Experts of a small language model.
Experts: 2 picks a token, a softmax router, a shared expert of 128 neurons.
Training: a variant of Adam for the experts, 8756 steps.
Below are experts of layer 4 (counted from 0) of a mixture-of-experts language model. Rows are named router (the router's row for the expert), gate (a neuron's input weights, with its number), up (a neuron's input weights, with its number), down (a neuron's output weights, with its number) and show model dimensions 0-255. Each number is 200 + 40 x the weight over its row's rms, rounded and kept within 0 to 999.
After each expert's rows: a language model's description of what the expert responds to; "comes before" lists some tokens at least twice as common just after its tokens as in all text. This comes from a sample of Wikipedia text that the model never trained on. Tokens count by the router's weight.

# expert 6
router,185,227,124,162,160,193,243,166,232,224,206,222,205,237,241,235,216,267,231,152,176,198,262,228,176,164,198,190,201,208,213,189,245,151,209,193,202,151,154,211,175,199,210,151,170,202,195,180,152,120,186,165,274,211,163,254,239,219,163,246,175,227,161,200,158,216,168,175,224,134,216,191,209,238,159,176,170,245,250,229,238,224,259,172,168,168,240,219,202,242,247,182,225,114,153,228,229,254,179,190,223,193,194,176,243,154,245,176,173,179,261,150,187,232,216,220,201,232,233,221,195,187,226,186,169,121,223,199,246,251,192,171,246,202,199,158,146,179,244,148,262,230,175,212,107,137,164,257,227,285,224,219,216,182,153,179,231,157,200,275,139,265,238,154,203,162,257,267,200,216,157,212,194,186,107,243,248,213,294,217,188,193,171,173,174,147,204,129,160,132,284,200,219,232,216,133,223,176,176,229,154,210,197,153,248,215,153,232,122,167,228,224,178,201,334,106,164,205,130,224,239,225,179,243,228,212,165,204,200,195,238,230,253,234,213,289,131,215,174,232,175,243,251,208,187,162,142,256,245,206,280,142,269,274,192,157
gate2,132,210,197,247,126,194,192,163,190,140,163,270,190,151,227,186,238,199,255,202,176,243,269,256,185,201,233,167,204,125,196,161,184,172,163,224,245,189,198,125,204,188,193,271,157,203,268,236,177,181,176,114,253,273,160,289,192,188,248,201,140,188,203,191,144,207,203,167,203,164,236,183,212,136,221,237,182,196,216,237,214,195,255,272,174,261,218,192,214,212,225,195,234,196,172,266,167,250,213,249,228,213,183,169,254,178,181,192,210,153,217,143,160,205,235,211,191,159,194,151,174,129,130,204,305,137,238,198,173,242,212,219,232,202,266,173,242,233,221,144,156,198,213,215,219,151,240,190,197,147,216,260,213,173,276,200,261,168,201,240,175,232,196,148,187,190,276,264,126,202,148,197,269,185,207,237,225,217,179,91,210,211,166,240,209,196,171,259,160,239,197,255,143,140,229,196,217,147,222,140,164,168,239,228,258,136,205,161,176,189,112,202,187,214,273,241,153,240,187,270,171,185,217,194,180,251,212,231,233,240,202,267,183,210,221,205,193,167,273,127,179,193,233,177,184,142,121,261,215,243,244,271,269,211,129,154
up2,292,233,115,72,211,180,263,198,177,242,249,171,162,174,176,164,145,116,69,202,215,141,207,129,181,169,199,210,200,197,199,264,275,200,201,179,167,183,267,217,221,213,156,193,208,179,184,190,231,209,251,251,169,177,276,163,234,173,140,239,233,275,145,193,235,146,266,254,224,239,179,174,215,151,243,205,203,193,186,242,180,228,155,139,210,212,227,169,245,170,187,160,258,249,207,134,203,210,200,204,223,215,186,197,167,171,218,201,173,202,223,180,204,258,232,191,171,107,202,184,246,236,271,189,132,214,194,209,194,197,184,187,216,201,158,240,182,156,217,211,244,180,195,221,186,232,175,231,253,127,209,140,203,190,146,178,256,158,193,242,147,174,197,264,258,187,237,195,274,153,188,156,154,234,222,209,124,180,202,251,239,221,201,249,118,229,196,255,303,228,208,181,204,217,208,183,164,226,198,135,219,168,135,158,137,220,196,205,167,249,163,259,168,176,220,195,245,209,175,208,205,288,201,180,194,203,218,208,127,204,183,102,184,159,243,224,180,215,212,276,204,232,177,233,193,175,337,191,132,211,168,160,200,168,196,250
down2,225,181,137,122,222,189,184,181,247,168,228,241,205,250,267,206,227,176,224,245,146,239,208,207,198,173,265,277,195,245,329,194,185,191,224,221,231,142,172,197,260,240,233,256,226,241,249,269,287,193,193,182,219,189,204,170,145,190,199,191,202,140,194,226,165,133,244,163,186,234,219,199,189,163,235,205,158,161,200,128,198,129,106,282,209,180,172,212,205,182,186,193,168,128,260,151,188,216,192,140,174,207,156,274,140,183,121,269,194,220,223,196,196,269,154,231,205,244,210,226,238,222,178,204,224,218,198,234,226,205,230,195,218,188,175,215,122,201,133,164,188,194,265,218,243,220,253,236,154,218,230,199,251,160,163,190,243,172,153,196,201,243,204,155,282,178,149,165,241,174,270,215,184,126,227,216,224,239,233,215,176,246,151,307,180,228,180,199,238,232,141,180,182,169,159,274,128,204,285,244,140,215,190,177,214,197,197,198,228,148,158,170,195,165,170,165,113,252,164,135,202,164,169,143,195,246,246,181,153,228,215,161,149,202,121,241,206,239,231,232,145,262,127,190,201,204,173,134,152,195,155,233,256,214,194,221
Pipe separators between numeric cells in sports statistics tables, especially football career apps/goals rows; also month names in dates.
comes before: " 0", " 1", " 2", " 3", " 4", " "

# expert 14
router,235,204,99,231,213,297,198,120,138,195,209,151,173,151,222,237,212,242,193,191,199,132,190,174,195,233,231,245,189,198,229,211,214,205,228,144,243,263,191,183,134,241,192,255,218,152,194,201,177,177,234,150,192,247,185,139,153,151,188,201,231,240,251,206,232,170,197,139,177,258,191,134,188,199,121,178,240,225,200,175,254,210,178,183,137,149,156,183,198,211,205,198,163,204,94,179,223,154,219,219,279,221,232,215,200,131,263,153,180,219,230,274,183,258,214,239,170,181,269,182,198,183,168,214,222,246,216,217,249,125,239,229,226,152,183,186,196,146,213,125,281,182,211,139,255,245,202,212,235,183,154,144,230,203,268,226,238,200,245,215,140,205,237,170,202,143,303,278,159,234,248,174,214,162,247,180,243,181,166,282,143,231,246,156,167,240,148,180,216,235,139,165,227,239,262,182,196,229,219,178,155,259,208,198,173,175,183,250,221,194,152,159,173,262,185,203,242,246,243,261,173,254,208,210,199,227,193,193,177,220,212,164,274,234,278,274,203,157,205,223,225,217,313,151,262,236,235,241,196,224,204,199,224,212,136,258
gate1,163,185,230,190,243,166,160,259,267,260,169,168,133,205,180,162,211,127,206,177,175,241,138,225,173,257,272,160,151,125,141,244,192,228,214,239,200,209,224,196,192,181,165,181,204,221,249,118,100,144,149,186,193,180,249,177,223,174,194,232,279,168,201,262,266,240,170,217,114,196,198,190,228,254,236,186,139,197,111,258,220,187,225,181,161,160,208,152,237,181,201,225,248,177,230,204,166,231,234,210,231,243,148,225,203,269,202,248,170,164,202,139,244,191,187,261,222,262,222,187,219,170,214,182,182,246,207,209,154,275,175,145,192,132,252,168,299,192,206,137,150,215,255,223,149,190,188,190,166,137,164,185,239,159,149,203,182,190,242,183,195,192,173,160,209,190,189,244,226,210,212,218,135,251,116,230,210,190,136,220,277,210,222,238,218,236,196,198,202,213,210,135,201,168,264,188,238,193,193,182,134,196,119,252,142,228,208,169,213,141,240,184,192,204,247,174,180,240,197,112,151,187,231,179,195,140,180,182,233,307,135,151,234,173,225,245,302,193,157,128,142,166,189,272,235,221,237,217,192,187,239,156,213,235,254,215
up1,177,194,169,162,276,218,166,215,206,127,182,142,196,222,213,256,193,189,250,151,152,271,204,148,167,170,266,172,208,182,217,193,234,128,198,235,208,166,210,136,184,194,131,226,225,194,186,220,145,166,215,193,222,235,163,96,120,116,174,137,205,171,196,210,205,119,164,199,239,214,209,254,220,215,196,185,173,192,173,256,259,230,225,258,181,169,224,111,155,121,233,203,236,233,165,204,180,180,262,199,234,224,194,222,214,233,175,207,151,119,241,196,203,200,210,194,153,283,172,125,230,225,258,266,199,244,180,240,218,190,265,174,281,199,172,201,261,189,220,183,186,201,178,153,257,227,220,141,210,187,207,262,213,192,173,220,193,115,219,253,159,240,187,170,223,146,256,214,185,265,176,189,194,192,168,226,207,131,92,230,155,300,155,157,212,238,274,277,194,212,207,197,273,209,250,234,212,205,195,172,205,205,112,261,143,223,231,230,194,207,193,157,182,274,234,196,209,251,168,207,137,206,148,152,251,182,237,240,199,268,171,209,218,201,195,198,307,190,140,221,138,185,206,262,193,188,283,218,186,199,142,157,237,212,173,223
down1,180,206,228,190,196,215,177,191,201,150,202,137,198,193,190,186,165,315,203,259,254,139,221,119,226,188,231,211,208,197,172,238,170,136,178,240,132,275,253,197,208,189,152,174,208,239,221,225,208,241,127,151,151,199,143,194,264,244,209,152,216,160,246,170,221,191,149,268,206,242,143,229,238,250,190,159,147,140,218,146,249,147,196,197,180,236,212,220,273,216,91,139,205,164,203,191,194,224,166,284,204,124,214,158,204,197,148,223,228,283,183,245,162,218,237,159,219,272,221,201,217,258,190,253,227,176,200,225,168,219,160,143,171,200,141,216,223,224,265,190,131,218,267,202,148,167,155,236,181,185,183,222,149,208,161,207,200,178,218,174,233,206,163,134,249,181,208,188,189,207,221,271,242,251,136,164,253,207,228,146,198,188,256,214,232,199,214,247,139,203,215,187,191,171,193,184,199,165,295,240,246,262,210,177,264,163,214,286,175,191,297,220,255,175,231,201,173,196,234,236,313,208,188,172,206,231,209,132,272,150,166,181,221,218,220,188,246,190,154,221,140,134,141,194,197,132,167,153,194,109,136,191,180,196,238,185
Line breaks and pipes starting data tables or infobox fields after headings, e.g. after Population (2016), Demographics, election results, sports statistics.
comes before: "-", "|", "\n", "The", "In", "|---|---|---|"

# expert 53
router,265,240,182,177,158,269,193,125,132,178,211,216,219,218,216,182,134,214,184,168,220,191,220,242,210,199,223,141,250,190,240,167,177,221,207,240,238,173,131,184,210,160,199,170,170,219,182,144,216,261,193,254,200,272,243,134,151,247,169,214,287,166,181,204,175,205,197,226,164,123,180,244,251,177,168,125,204,136,152,162,142,235,264,162,182,128,177,187,290,180,283,190,166,212,161,269,231,229,157,235,154,225,233,156,155,164,277,205,247,199,205,220,174,144,219,254,192,262,247,175,176,221,166,249,201,231,219,212,239,115,212,229,221,246,229,181,186,171,226,143,260,244,218,215,147,155,172,141,244,224,169,200,210,165,166,223,149,264,259,186,183,177,167,210,141,172,157,193,300,224,158,171,117,240,185,170,141,190,191,213,189,226,246,274,182,174,161,162,170,211,222,165,185,224,277,222,137,205,281,273,149,157,267,193,203,213,136,175,218,217,181,149,234,257,144,146,172,173,140,207,171,255,172,221,164,200,155,204,195,233,189,170,152,154,208,214,213,177,282,189,190,215,229,158,285,236,170,248,258,184,222,141,227,173,190,251
gate4,138,152,177,224,153,287,210,232,275,167,234,226,224,173,303,195,168,303,193,236,217,133,143,254,144,219,185,206,196,162,135,183,152,241,129,193,280,165,158,221,246,240,243,165,172,173,299,212,240,223,215,165,204,193,201,164,248,190,300,166,180,200,189,227,257,200,247,194,217,141,214,180,124,191,200,212,192,275,207,246,272,205,153,208,211,216,257,165,234,171,155,246,222,165,203,186,235,283,175,153,214,176,179,159,179,176,213,253,143,159,254,144,272,228,203,214,123,229,185,147,168,208,155,145,240,209,134,194,176,223,254,159,202,218,154,243,202,203,183,198,158,180,199,198,167,195,232,233,226,173,198,177,203,288,180,180,291,204,202,148,189,239,211,164,208,192,136,190,163,149,172,233,166,233,190,166,133,208,172,167,220,199,97,175,185,246,177,247,234,139,262,200,281,168,241,216,258,164,161,157,232,255,292,244,173,220,170,153,217,186,146,224,215,189,215,212,201,173,200,247,185,256,275,209,185,258,247,174,166,238,163,178,185,134,189,190,185,164,188,221,152,205,198,202,229,171,286,130,263,203,171,193,178,189,219,206
up4,232,202,158,139,247,165,146,175,151,202,131,129,162,246,90,193,234,280,220,174,257,217,135,181,234,180,122,253,155,288,266,237,190,175,256,186,200,134,223,216,154,108,230,234,189,236,212,238,164,250,202,203,214,230,242,250,212,192,180,179,231,194,212,199,156,191,183,177,192,226,144,196,260,185,274,154,223,152,163,217,184,150,216,175,205,182,136,256,171,181,203,115,181,208,208,189,192,173,253,238,186,220,191,224,202,197,160,179,201,239,236,294,151,196,237,225,243,180,102,180,233,141,246,263,249,197,308,153,164,202,172,228,157,266,197,226,228,151,225,234,158,273,235,128,247,198,155,238,148,197,233,221,204,159,189,231,175,187,171,208,232,248,170,218,156,167,217,236,167,270,220,153,203,171,225,236,172,193,197,191,211,135,181,193,251,146,241,277,231,235,194,250,193,236,164,195,179,168,194,282,252,155,173,126,198,166,261,218,170,202,203,145,200,204,192,132,188,224,214,216,263,170,158,235,159,166,184,198,212,205,160,250,144,179,201,222,139,176,249,188,256,180,185,273,141,285,170,252,154,172,160,240,216,171,248,208
down4,165,249,254,187,223,234,176,266,221,169,187,130,170,204,159,235,202,209,187,230,254,186,289,198,200,213,213,234,149,174,224,219,177,173,257,176,274,214,279,200,193,172,128,175,206,193,245,166,169,250,130,271,120,159,185,213,180,212,237,212,171,168,169,241,196,125,220,193,171,181,191,175,215,141,194,135,201,188,302,231,201,129,190,240,190,157,244,199,225,185,189,239,256,186,242,296,162,187,202,184,205,171,222,168,173,203,239,146,246,194,127,207,221,171,197,189,251,203,152,205,229,215,168,274,204,196,280,164,255,190,191,184,189,170,222,247,186,323,261,208,173,208,171,156,232,198,193,247,196,231,259,172,139,217,162,230,165,231,150,187,215,175,221,125,215,148,183,161,170,204,273,176,151,206,242,238,139,193,154,258,176,131,206,276,259,214,259,162,192,117,211,279,207,121,167,155,178,116,209,239,236,178,182,227,195,218,230,196,211,257,196,112,194,168,168,282,177,230,242,257,202,221,145,227,184,214,156,159,280,208,207,264,166,139,189,94,227,244,202,224,183,217,189,175,203,248,245,178,241,146,153,204,187,229,149,206
Line breaks and field labels in infobox lists, such as taxonomy fields (Phylum:, Type species, Subphylum) and coordinate digits.
comes before: "-", "=", "\n", "|", ":", " code:"

# expert 5
router,139,154,145,251,209,187,265,253,126,208,225,246,192,220,210,170,224,254,206,227,243,192,200,184,188,157,145,268,172,203,218,160,188,207,184,192,137,171,212,189,168,203,204,183,264,236,189,162,175,181,228,105,177,200,286,210,260,222,231,141,176,184,183,190,278,213,161,229,193,219,236,226,203,201,208,266,233,178,211,203,191,165,261,203,258,142,173,218,113,198,99,269,154,126,211,187,130,240,186,169,208,142,201,201,213,210,229,282,196,150,165,181,187,198,197,195,249,222,178,162,199,180,195,230,181,248,156,200,280,272,245,207,231,190,130,213,207,169,193,264,200,170,219,126,185,209,199,171,238,235,182,207,169,162,274,234,149,169,162,250,202,136,256,210,223,167,116,134,253,282,248,223,244,253,144,189,218,277,163,125,218,141,205,155,204,176,197,192,167,195,164,257,251,250,205,284,178,180,221,232,138,206,149,173,157,226,217,255,150,288,232,200,215,213,118,292,203,189,207,274,194,143,171,183,246,181,187,226,229,176,198,251,152,214,158,180,242,134,209,183,176,200,199,211,165,115,205,159,257,269,193,206,151,158,169,202
gate1,151,140,171,260,205,223,230,247,193,188,275,289,152,229,231,159,190,198,269,211,198,223,220,161,161,208,150,226,228,322,231,207,177,77,213,174,112,199,220,166,194,219,169,218,212,249,244,164,246,243,202,198,179,252,176,168,140,200,184,252,214,229,204,186,185,168,216,290,258,233,280,207,195,172,218,167,258,261,182,198,181,131,228,210,206,192,233,206,185,239,198,211,259,210,203,279,245,173,244,176,203,214,168,218,252,190,181,235,183,197,201,229,172,211,207,180,222,239,216,236,156,239,187,216,214,245,163,250,207,173,194,216,262,166,189,260,241,199,178,213,177,98,101,171,231,199,176,158,122,139,203,115,191,207,235,154,228,212,171,142,228,123,136,167,99,257,228,210,184,203,195,228,128,135,225,206,221,232,154,233,206,240,211,117,206,164,190,164,203,210,221,177,180,224,169,201,162,202,146,191,132,148,193,175,263,162,228,161,177,157,159,175,165,230,224,230,198,184,127,144,143,213,219,216,268,180,148,243,265,183,288,244,141,212,241,169,243,129,250,199,207,192,279,233,254,189,261,170,193,208,245,138,180,201,191,207
up1,177,209,187,256,209,145,143,266,131,170,210,253,205,209,200,271,229,151,245,108,169,220,248,177,170,247,172,163,257,206,94,191,158,139,180,219,211,175,114,251,149,164,237,162,158,139,140,193,224,191,261,273,220,185,216,160,172,172,174,237,318,170,167,207,194,158,176,184,248,172,155,210,210,199,220,219,186,208,231,262,231,198,210,239,238,173,207,140,215,186,196,254,191,183,156,248,230,178,232,180,177,197,176,234,152,128,246,197,169,232,179,179,183,123,145,303,260,171,255,208,277,230,151,202,256,236,218,197,179,208,166,202,215,223,217,190,209,236,234,166,226,98,190,54,143,136,166,181,162,231,179,248,244,211,278,202,200,182,226,226,250,197,220,118,222,163,168,214,200,176,164,234,213,201,165,175,226,219,188,160,271,185,209,194,230,179,214,230,205,196,205,238,155,220,115,212,216,248,212,252,199,182,217,128,233,268,200,239,222,188,215,232,203,262,184,213,218,220,256,190,184,143,129,121,184,163,191,209,210,161,247,265,210,182,184,260,172,151,149,160,218,225,128,289,226,206,218,159,231,173,198,247,184,224,179,224
down1,249,167,239,175,163,242,211,246,166,208,202,221,216,225,167,180,110,217,226,230,208,203,190,206,201,147,212,250,157,219,235,240,130,185,169,172,217,270,198,174,190,296,181,263,210,197,251,152,192,218,258,146,218,199,171,142,217,200,184,187,158,210,162,238,138,248,199,184,246,195,221,179,254,180,257,163,213,156,204,234,177,204,195,145,179,208,277,227,190,200,148,242,241,221,257,204,179,229,259,224,190,225,186,195,203,202,178,223,192,151,210,219,264,221,122,180,189,203,157,210,176,231,268,203,210,198,113,178,228,239,251,149,214,181,197,189,220,144,144,230,212,186,186,206,234,264,239,122,164,222,264,144,106,151,176,276,190,230,201,262,267,152,137,228,139,149,210,177,145,278,315,180,216,139,201,228,164,203,176,259,229,149,168,217,162,169,161,174,241,193,243,209,203,198,189,173,121,138,145,173,217,226,141,154,175,243,189,152,186,166,195,192,228,236,178,219,189,135,168,198,242,248,169,214,244,220,101,217,217,209,264,267,184,240,183,122,267,123,235,186,150,219,220,180,224,220,220,180,270,290,281,201,116,212,250,137
Words for naming and for people's roles or kin, such as named, called, President, son, wife, Dr, often after "the" or "his".
comes before: " of", " and", " for", " was", "'s", " is"

# expert 12
router,182,156,196,242,135,196,275,134,225,225,213,132,231,200,207,189,181,141,152,276,143,206,209,165,155,215,161,166,218,165,178,165,256,173,128,277,178,183,188,175,194,174,258,183,240,184,155,218,130,115,202,210,270,293,223,176,188,194,237,224,182,228,172,155,248,198,264,252,161,194,165,232,120,216,190,187,134,172,176,133,192,255,211,249,158,164,207,235,108,200,236,187,184,213,216,166,186,242,296,168,167,297,149,203,207,187,246,222,204,121,241,193,197,215,243,164,231,180,200,187,185,205,209,149,155,258,236,233,179,276,238,162,220,178,174,277,200,202,145,255,235,198,202,261,212,184,257,140,231,222,206,180,217,182,228,224,190,184,166,243,183,182,134,254,222,243,231,170,184,239,192,161,186,223,180,268,204,226,227,129,228,277,170,196,165,230,245,185,201,164,255,167,231,211,252,159,242,213,203,145,137,170,196,241,132,290,260,186,157,230,156,208,181,185,291,217,175,184,213,191,202,182,180,169,156,163,261,209,144,166,217,170,205,216,208,285,238,184,179,105,272,184,219,205,308,140,217,212,247,233,244,166,183,196,228,212
gate2,198,200,221,232,169,132,189,222,225,149,167,174,200,173,190,260,257,247,183,186,185,195,193,197,167,236,177,237,113,229,204,168,167,219,258,131,233,201,188,163,172,186,262,267,245,116,196,179,208,134,116,252,299,222,227,219,222,111,241,190,212,268,177,236,205,135,176,216,191,249,229,116,233,280,198,213,222,205,145,163,173,182,265,125,194,218,215,297,149,193,179,219,197,145,215,251,269,165,97,235,151,221,206,142,146,166,193,191,101,190,213,241,208,136,166,231,232,190,192,146,194,238,253,253,220,241,171,184,208,172,177,224,231,229,280,179,197,137,188,202,201,110,244,215,158,208,191,210,253,210,165,269,225,182,194,187,224,127,197,201,232,221,201,110,208,152,227,246,193,175,220,149,223,216,198,154,122,134,143,240,134,139,232,177,241,233,211,192,175,185,120,184,253,210,200,229,166,213,188,195,215,178,221,189,167,187,168,201,200,239,229,154,221,220,163,190,236,123,198,232,209,230,287,231,217,185,176,200,202,269,170,187,171,261,223,187,258,165,187,247,174,231,216,263,119,227,248,271,209,166,154,181,229,252,212,182
up2,231,176,184,175,231,126,113,215,190,236,185,194,245,227,210,192,166,229,173,201,237,182,129,204,199,184,156,221,227,197,169,239,210,213,126,208,241,247,186,142,206,187,212,194,141,202,175,140,120,219,196,259,205,252,202,232,172,200,214,218,195,183,268,250,158,199,202,160,228,174,180,212,151,115,204,244,278,209,188,221,148,251,241,127,201,147,209,177,168,183,217,121,197,207,245,217,151,214,196,243,289,253,146,201,172,197,267,262,158,226,175,196,69,173,269,136,180,210,209,213,183,166,194,183,127,159,210,205,236,167,239,280,175,179,187,182,211,166,191,190,193,210,214,199,152,116,188,209,206,204,159,301,201,203,283,152,126,133,219,208,181,219,222,160,131,170,96,224,188,236,215,190,227,172,128,215,202,179,143,96,179,271,266,185,190,169,175,211,201,212,183,233,212,239,208,242,183,229,146,200,194,269,231,254,234,190,254,232,148,221,144,224,168,228,148,269,133,152,180,204,265,234,143,200,206,130,231,262,222,223,210,263,226,108,216,197,164,213,128,188,233,223,179,237,181,228,212,261,189,183,229,193,192,283,207,211
down2,251,163,142,229,184,187,208,230,174,163,168,220,201,226,246,227,167,169,270,210,197,228,189,203,223,140,169,168,239,182,188,154,186,240,218,297,122,257,197,176,226,221,200,267,200,268,201,170,179,228,173,119,169,219,239,227,219,166,226,226,299,227,169,194,230,179,228,166,202,146,192,189,136,128,182,254,258,225,139,194,184,271,211,302,247,193,190,211,189,222,156,176,257,181,170,140,167,207,172,228,210,267,185,204,217,144,207,251,161,182,202,153,205,191,154,249,217,130,179,235,218,260,235,140,170,202,193,194,188,167,267,181,175,227,173,223,209,265,155,185,222,199,184,217,150,236,251,168,200,180,79,203,222,251,269,176,208,162,187,158,198,256,193,208,183,225,164,195,178,189,188,222,267,210,148,219,160,206,288,218,200,210,266,194,217,181,126,174,173,160,199,188,279,239,206,176,151,224,203,116,230,236,167,182,216,136,193,99,168,200,191,236,249,217,179,211,288,155,219,154,273,262,110,186,180,203,298,234,211,193,158,176,184,179,193,118,218,212,276,186,186,200,204,230,259,236,248,214,175,249,143,273,158,173,293,166
Digit pieces inside multi-digit figures like vote counts, attendances and money amounts, often after a comma, e.g. 8,051 or 22,021.
comes before: " |", "4", "5", "8", "9", "3"

# expert 26
router,245,223,218,269,179,192,167,208,216,113,236,184,193,145,264,246,176,191,192,243,160,255,236,181,209,210,221,248,267,228,221,120,271,229,170,170,157,222,208,231,196,151,251,259,155,209,197,278,212,200,245,126,211,149,183,279,140,123,154,160,261,207,226,208,162,201,211,201,191,242,153,172,167,124,184,194,193,189,148,231,200,168,232,198,121,194,204,151,194,272,143,176,228,161,218,222,207,154,212,236,232,200,155,166,193,204,206,190,208,155,246,180,136,154,153,171,205,181,232,273,181,178,174,163,220,135,212,231,180,144,150,199,151,282,283,238,223,233,200,209,141,193,267,154,172,199,156,226,191,140,193,121,213,306,165,213,190,192,205,237,264,200,152,265,154,200,170,175,153,147,181,183,252,190,268,218,130,111,212,255,160,186,172,167,207,191,171,186,243,244,267,262,153,191,227,168,193,189,145,235,198,190,173,152,138,166,200,297,237,165,207,226,185,160,192,191,231,144,191,163,220,236,257,217,237,220,117,158,161,240,208,265,232,207,181,198,180,170,161,168,229,231,241,213,291,243,181,175,161,231,139,256,178,214,140,207
gate1,236,170,200,186,182,211,245,185,199,222,143,256,294,197,148,183,227,202,143,190,198,209,217,225,181,274,192,171,168,170,183,212,135,204,184,126,239,225,189,304,185,221,223,196,225,142,207,198,235,200,238,270,149,238,208,189,215,201,131,153,163,205,215,201,157,162,218,212,216,171,251,189,236,218,282,261,212,153,225,192,164,180,225,226,240,191,133,247,219,174,199,238,209,168,214,173,243,195,205,224,216,213,170,153,133,241,188,170,247,259,191,169,188,176,191,176,267,133,240,144,212,208,250,177,303,212,151,214,173,198,218,188,209,189,170,182,149,180,254,204,168,202,183,252,260,194,198,210,228,193,133,257,169,178,213,213,192,243,215,212,144,202,239,238,110,183,237,205,181,186,157,185,235,186,167,228,159,202,183,205,244,97,198,216,225,124,166,221,198,177,21,204,239,257,148,185,172,232,240,185,173,175,128,125,232,212,223,140,250,166,161,241,262,194,148,83,199,156,165,241,281,237,218,229,278,269,205,241,216,179,229,175,153,127,224,179,269,234,216,280,178,251,172,202,225,222,219,211,174,240,135,223,171,242,263,235
up1,226,198,236,189,218,230,233,141,242,252,185,273,161,120,188,152,249,158,245,147,162,165,147,243,240,145,194,199,211,167,255,218,238,156,175,257,137,199,168,262,222,211,173,215,247,212,200,159,186,166,183,237,228,165,205,196,247,188,238,267,222,189,208,198,276,279,218,145,159,208,215,206,202,169,153,224,195,270,243,196,278,256,180,201,203,196,223,176,192,132,268,192,209,246,201,218,185,173,224,170,163,202,247,200,223,167,194,171,141,202,208,177,254,198,257,238,229,280,125,153,226,156,167,184,172,114,185,139,133,219,196,184,222,154,167,219,222,191,145,279,252,204,160,148,197,227,218,231,180,175,237,223,214,167,165,96,154,233,160,244,97,179,185,160,175,192,129,180,179,259,209,198,215,175,195,266,170,164,182,120,144,163,153,170,212,254,198,180,230,207,216,235,209,275,274,230,244,274,210,218,227,215,242,240,207,210,196,210,178,161,192,238,85,215,255,209,166,269,268,242,135,238,153,157,194,181,240,234,230,241,163,180,246,247,188,220,185,239,201,213,208,132,235,179,243,184,200,294,192,216,204,159,91,206,190,266
down1,159,207,124,208,333,190,206,236,239,73,222,161,197,221,212,210,195,168,219,237,181,150,241,170,223,167,238,225,220,172,228,215,192,175,245,173,226,206,269,210,207,255,151,232,191,250,234,293,199,203,211,156,222,207,187,205,197,253,253,208,187,183,191,206,181,226,129,185,233,249,157,186,210,217,172,177,232,217,212,154,265,206,166,206,182,155,188,176,184,286,238,105,182,202,211,125,205,131,237,120,181,134,231,250,147,155,232,227,196,167,183,185,186,221,111,222,208,171,111,283,146,182,202,174,181,192,233,204,159,145,264,272,176,244,214,237,224,239,178,188,175,190,238,185,219,173,167,167,209,287,262,187,187,186,289,231,171,156,175,175,265,222,184,208,191,210,203,187,284,151,202,163,233,204,199,181,272,163,159,188,217,255,183,145,267,223,279,252,257,212,188,171,270,239,219,185,177,202,182,170,169,187,176,269,268,242,227,157,248,199,214,202,180,160,174,164,225,171,170,190,178,164,173,209,149,185,50,225,153,227,173,232,206,224,172,235,225,204,188,231,187,194,111,221,240,194,156,192,147,272,246,216,268,246,192,194
Line breaks ending a sentence or paragraph before a new paragraph or section heading, plus headings like See also and infobox Died:.
comes before: "\n", "|", "-", "The", "In", " also=="